config.yaml
routed_scale: 2.5
vocab_size: 8192
optimizer: "soap_variant"
max_seq_len: 1024
Below are experts of layer 5 (counted from 0) of a mixture-of-experts language model. Rows are named router (the router's row for the expert), gate (a neuron's input weights, with its number), up (a neuron's input weights, with its number), down (a neuron's output weights, with its number) and show model dimensions 0-31. Each number is 128 + 24 x the weight over its row's rms, rounded and kept within 0 to 255. Numbers have three digits each.
Before each expert's rows: "comes before" lists some tokens at least twice as common just after its tokens as in all text; "mostly gets" lists some tokens that are sent to it at least half of the time. This comes from a sample of Wikipedia text that the model never trained on. Tokens count by the router's weight.

# expert 21
comes before: " the", " ", " a", " his", " an", " their"
mostly gets: " in", " for", " on", " from", " at", " between"
router:057135116119154130099132135171124117153143117149150175162118081151100142126099104136154094085150
gate0:135144150093146125142130142145129109152106111087153157166146141146090159097105124130170091072141
up0:137121141136126128122144112094131142124115109097132140116100105115134129120139110139142123114117
down0:144132152146148122111144083151124139112125141132126112183113125125118125091108127119146147115144
gate1:175133131132152104115107133131129090162124091127139141152096095161116113076096098104170114098165
up1:147159146154141148115120091140162118160112090117152177153128125159133136120135150120157133125135
down1:114153135122133156164108130105110094099147146104153154103141152125100103142134117146132099132136
gate2:124136110160134158116111150140116147151142109139118155160119104144126143080104085101170133094147
up2:139162133149106152087122126137171155134111146094139070120141136142115091106150116124113103103090
down2:135113127132114152163110156117125151130110139097159116150123149119090118124100099153133153121094
gate3:127128131122132126110155154078139096157150097126143138145096095126108118102097143116163114126121
up3:146132132115178120126106128087083146121117139167114159138116100128090148080113091112134105124163
down3:110123148138170133171068122084153085165138114109162152142126127150104150091123133132188134130142
gate4:106163145144137112153106114122133137131137096123138178167144130178127143136085121126126121117175
up4:102111156119105141151102145099105124115132133112154105172153120165129135105147128154134078085162
down4:149125119121097136128136124140107128119148111107112155119107097104149103152147132132096149140098
gate5:134105101129166125152127137147125127139148063126174121166146149132100155120092127124173104098139
up5:142126123165137125103132126138117099140108146124163115113127109121155097071135147168107144170164
down5:154154125133087146112116106104166118091133141151098107119124140116139104148094145123143108163106
gate6:151154105161152097099162158188122085146149146103155148133087141123135147103098134122151104119142
up6:118099084143156130141128152133142150102174154086113116131106150119126104143133139142138129130113
down6:146173148082114139115155152129064099151123128135120119088131110138119137101116101149116104156100
gate7:137110122133139144119117117127125122142118092148128136195139144160111132091110095117154113141145
up7:118097136133112156120148101108109113126120128094117136106185159072162127136120149094148110155125
down7:116153102148116131142152137119111135101132154176177143135123085165131100107154128126167142149104
gate8:149154134149172143099147101131176125158146104119142164161107132147087153102099125135148094106137
up8:126126124141116107141122135095063162176138123161176104075143139159120106133101106136172124097153
down8:157183086100159170148098114143134078114153181119161113110134126096102154080139149109179139130156
gate9:148188103133151101128160131160142130132131133126147149139130081129127171100130091126133120114158
up9:141154096151164110099152111150160112161139104153153159163132092163106165114095098119164092113149
down9:132159154132098155079169161149117133152124098126186109156119142113144101110150121116078149080122
gate10:111147073137140123118127125176153104130142145111169152169169126146095146080101078092158121068151
up10:121145119117165058093085133118173108162113136165164109106143115138152144131123095108113146153107
down10:134148126079089133127163093161129164118156176135120165091094108147160134141159095110113144174134
gate11:115133102094152131146137152141137114173102121144144152166132102146095166094086079123145123106163
up11:119157088123140123136085106119142089133159113096140131117141143145117161106122153112157087142134
down11:124145133100122080134144103152132102113147137161142097126157171116115114133105124157110067162160
gate12:071155142106147120108140135151103120132111118142144141132115116121123137093097106112138106127130
up12:117097165109096123153111111136127118102146081144109112094134113111125151118166133174133162159138
down12:097101160136161116120114110123105125108157140089143097094144154165137200133104109121112110126160
gate13:104137125125138139131140139175094140153149125113165115099125117138109138115099123085151102109140
up13:124125187113095143142118138161115154087118150131100114072153132095161102147129172128102153086108
down13:114099118162150149110131163144139123124098118116144103126134116108129129129111112096112154110110
gate14:084123127133132086161074125121107084146122104136141119142115134133130165126114106127167078109201
up14:066122094110109106133102146093092141159133094120145178104124155110132155119112074125129137071152
down14:160112164102076113161116123156123073137100092135121162159129133155102156068154158121118160128148
gate15:130157111145142098136100162159119112149156106119131145158088139136080159086116122120163109083136
up15:130112106176106127125169165139113141145167154155127103092168151145134135141133149108150121113141
down15:146083107074075108133155107139128092149141146135132143132102097122132152154157157141121065134129
gate16:109110133177161192092160124101087181176114120123125141133139125149090153112088120085156093117156
up16:141111147103159130133114179144127086134156151123146106129155113103102134129094132113104145164114
down16:141147112111114130117111139120137150112076191146126177155131116100114139099108203087127132096126
gate17:126142104147151132097141146162132127179149115095138121140139113135101133094089090115154114083154
up17:127153115121160141103132102171153154143150107152124149163110119171103160119105095112157114101168
down17:175091111156164147116136100134177095099158107143130152116141086160118120153160165106158155097136
gate18:154145118133139100089155164135126106163134124108155180119112099128119143085093123140140113102143
up18:117173134109108093153097139099157145104095110118115127131157131095153166173136146101112140138156
down18:160163134137138139135114139125138091131142151145130118114118108108092110094081126138133140183146

# expert 16
comes before: " ", " the", "\n", " The", " which", " In"
mostly gets: " in", ";", " and", ",", " &", " ("
router:011138121151154143110145121159140127150138119147150156158115108147101134123094111149154083084150
gate0:148124139110166119149144176112092109171134132142127193169122097116080119108108086122151112122129
up0:130156096097131151137153091142128140121156108151163080168127084131177116087160119141110147138142
down0:146133173125098161112175140148110099162124108156149110117151136158153119135110099136104131125121
gate1:092135140135167133131125119078123135125143119119144119075149165141099174094121076132175119147121
up1:120110126075166110153160112128120122118137114102139144144160098129117140098115117090159110172156
down1:107102130145169093136124152094122138113094120165098134125101139104159143171106162114093134130150
gate2:115167140129130127080145110146127140139176122093134115116111103135129111141120076082135137112156
up2:096110122121115169138155148189113108127108126164115102087114178165120117118129121161157095117112
down2:123146186161083106154148118140114146136141132105143094080155120128112120118167134141129110140135
gate3:130170116150138100128161139126136103137144138128135136165121102160107153098085119109133085121152
up3:149151131150128120094117164112128100114113128141140121149109134124107100142118133116109131111174
down3:145135136141158134138091136128110174120161101106122157136165096149105106146090119150121153167113
gate4:122119135138152121093164109111124107139109137135113137150107088157160138135106129108134129113147
up4:107099137102117120143155158109152109164100128124139112135154183126100140139089128162172098131148
down4:126162107106112158131120115118163162107179127138103119130091147126115138150132168176141159157111
gate5:115105131112135114161162122151140145148146110109139134123159107106119152114109129145161123104165
up5:103113117113099109132143108179102130140151126119131137131150068093092136133110166108101107097115
down5:163128113143143122122149105124132146126149146120113164147111103139155152152150102116124150165061
gate6:094142137113140118130118127148125121177101120126168137177101096096153154106101101135126141136144
up6:121135110119166141148112113136117144165134104091175132119100127122092173144107120102168109131134
down6:128116136099152134111109142159119151132114093154103124150106122150111109091137129154095105142116
gate7:169133171155123119101146111140135136145150127127159164161124082153127162099119134143133121114135
up7:140141120159124119109123181139125131109158156145137081117152153127175107131130152137085134110113
down7:109095127097099105084145117124095130159142139118154093146125107133131109151110104139137085099101
gate8:113157126117156181108148126127096150142114096118146120112100097124111146121099135081148135135106
up8:099090062132132105111124122141129109109137159075143122092160125133130147144130146123143107138142
down8:145127122134168148136107098137095110119118110119173155143119101145107116087156085111161126157110
gate9:142101104108158095119157094122108149166146090095118155165160100120108122100099102145160107133105
up9:160123111095092118132158087105107127139098160144124089116120146120136098108100099117110130146124
down9:139101137166176164153115166147141140159096115139097092113161113176164153110122110154150141097124
gate10:104176144118143129128130124172124137146158137126140130140117112197092130133116105088143101108144
up10:125107140147146143088158104149100149153161117128147128129134095125101137139106113132152133110141
down10:115107133111163135106124132107177138124110111172107148108111133147142159128163178075118111111135
gate11:161137112143168124106137111124104094154146104139163164140129114143114138121080125091156095146174
up11:129152151104100120155135102091180143099106155131150124111145150104126104152154165130097139148105
down11:110159136115088190182093096147078176101114141121140127115119120095090089132101132107136127185153
gate12:148161119138122124092122096156106148160133103120160133180123117149121160095114103135140082112132
up12:129138093149134143117144125162074131166117152150144173159122140167092137100115129089152096152121
down12:140142150150180131152161141150143136131090111157116086143160154153145091135155144117146157142154
gate13:114121132142144137109165133168109132131176084145153129126115115135106119071098095106131146149148
up13:141136184162110168075140170137120138128097183168121131107129121151141120146105128126142110143122
down13:072127137123146142154173099152145153114124144172161145129103156133108110199110147156135119139124
gate14:140131136118151122096116116114124113152140113145143176148142107133122158109102096110155112127128
up14:080156103129110135159139114123152169129098149168158150135084112122159127100105113147140119094145
down14:085108116137138140138143114139157104148100169133105124123120073147167124116162185125144151161123
gate15:142129186136137138089108075146145153156121125112152136114088085165127138087119097102139148104150
up15:145098053078126103153118145108131053130152109132152129127128117092107142160134148118120129159113
down15:126125187118145124095143147106168117177130100067113131109162138134095151166132083146168112147120
gate16:106187164143130138112157152166124145150192109104159146123157100138104149110071126129129148136152
up16:159115134123122131138132103158169095115118168101098145137131169120131144148156122122100117164125
down16:064120175107116094129125135098145118140132114106181106097129166130147094133122117148108144127106
gate17:133172131120163116115157127132099126162129103120152165169138152169113143118089110087141112124135
up17:119126120142104139092131133144133157171105161116143151100112124184100140113130094085147130089133
down17:133112131158130122127182180077110128149177164136101137103081134136146151125153162170102151137139
gate18:125150137130152159150113103190138103119148106115154147140070124157093157109089090097171096134114
up18:126123103105108090186147113154127094169136100141152192111137093135137121106111118088150125133142
down18:104114104184135099130094115104129166140119133107094097121112171149127158131121146136146138132112

# expert 31
comes before: "\n", "-", "|", " The", "==", "The"
mostly gets: "\".", ").", " also", " then", ".", " has"
router:029131122153152145118125118172119119151141116139150165157114088147098146113093107125155087074144
gate0:157158136157146101084111134113113125143153123126129135138139127130115140081085097145153113156105
up0:136128107138111122122145072120121167122106105125094147117138137138117116139122134120138159127105
down0:097098101079114148117139145101135131128103126099085159161085137138091141113142131151172109091122
gate1:140163144151166153150137121111112131136160093084163152152115100098150168126138108109157154091149
up1:086101150111108096124132086108145126113121135124132132117118153137097150129118116154162110096126
down1:171148172103126126142096135077159100096149114128138139119060119098134128174120130086157133121138
gate2:128142099114143105123169118124140135152117120118148148132106115162107122107100139104172114130156
up2:158155136123102115111142098112110144113148157104085101081150122121118109131118156078092154169103
down2:141124117104110129136143100139125124160102127144147097104158139170160115106147103145107136165141
gate3:131131139110129146127130153136123084177096111152171133132151152167128118120098129104151109082135
up3:147139114116108145081143108109113116152149113111133125182110120112105132095129125155151141190108
down3:123128119119118138138128122142171137101089175114164137163142119094127127165118186127129109162127
gate4:172157148121110129131126112095143118138131112091126152142108090135114127129084100150149112093166
up4:119094131080102104129156148129140133163133107134159094114128112188144103131139103107113140097128
down4:127124103104135142136129089096152150154141104135133127083129129139132157131135135156125162081159
gate5:157176135115130124094135161154141147143168098169127120156136146181143133107113092117154123126145
up5:108144099089138133147127109127118146127169142187084117151142138154108095173130121186137099122168
down5:124147141147125109120140101113144122104126136125103141102115102091105129139130167108143111157113
gate6:161163125111146125100153126144141157154088131109130114141095111170114174119108106101152131150176
up6:134161103111154124130129162142075173157112097135098119160092174153151142091115101108150129124157
down6:115140154149161138103124158135147137125111108171093158152169091147155110111093105161162110160089
gate7:109167156164141169154163133145166107120134124152167139148130102126099130112129082101127124087150
up7:100180152114157118145158185126125110113093115130166132121120077129116091089099126143150142112135
down7:114075066086110092138123111140109071163154117098147108191108134105144134127184111111120106125119
gate8:147137140126162102122137136130145138150122090177165173155102119151115158092103122122170093127164
up8:130130119139117154101107192114130141132123130140140142125117142143133095125153138125124157191097
down8:169132130139134108134133154133149128092144111152136147129116056088132153116170110131170128138148
gate9:143162122127170115107143159121139090154165129144169146139110099119095140080108096098131095102118
up9:164172123137136149104107109092150105157136111158139099099169142142106155121145137132106138108137
down9:134134138133124124101144143136145136144088114138142129127148118121120133118136144148128174119120
gate10:168145130115138172114152118137121135165128154136165113109118151108097131113118119142100103143123
up10:115135154146108116086102123091119111133120122154105165138150117158152149140154143128153087142123
down10:164143155119086115165150123163107160154161103119153139152178161147135128136137140114121159112116
gate11:156124147153153116105168146149152113149135139132164149162147128102126150108108101117158101106159
up11:139147148124111162148145115086117189133113095100128095096132121086087100128169105151108136149112
down11:112103106101139104106144153149099146116159149160152136158101090092113103142114097105108105103163
gate12:151156131136120162134148160129099129149131103168166158157124137156121156133116117076142158090148
up12:082112123181117141124052131083140148126097134142101085133169101148153103127158156133112128142144
down12:113164140105146167152118104136144152140166129129130127124140147123090131113084137075143117133172
gate13:131159109128158126085152113146161096121144118150145141126129130138123157125133095072139117120146
up13:085109115087112126133163163109141154095138142152074119103130163130164108168136174111118157155124
down13:154154107132088088114184142109058104135123142141132119140139133124133119117123141067133117149139
gate14:093159147143148129126136139166144139164149083116128136174169137134114150099109121111160109094127
up14:108122138122170138139134138163094135158126116090107176129136116171123114078115122080164115134124
down14:147109093100103141169181125120079106115126100108167190131124134130130088146150173135140148104159
gate15:180157130088153137138142129187151097155095128080138147120133120159111148109125114127134097083150
up15:119168103140150124098159126149173137134121161168111102155103130112093119146112136078175113131146
down15:104189147174173147126095154115149162124118119166123145125114138132133115126108115152142156165111
gate16:127130163101148091104130144161098115156161118096161151163112102145142099136089096103157114111135
up16:135123142102149066113177146157098107160129132122161131166123167111093130114092089137153134132084
down16:135108079115127084107127106114121088163124099142161099158159154146090118140130120117121082121175
gate17:129116118127109177104181106149134098138127105104154162170111103159112138121133097134145140156141
up17:132115129096153091140163136140112128132110142070145134152117123161075103114152114095131104138119
down17:114139137121104098104149161133123108139146132130139136159119102101132117100091105087106124142143
gate18:154145149146161152099151149106108103157150108134150157142143157154143138094103099117151094107157
up18:142144162144091135128146150058112111137158095146141138162139123155134081106120116109130114104137
down18:088159097142157158145093159102117155104149162104163122096097108149124098156097157155158102160156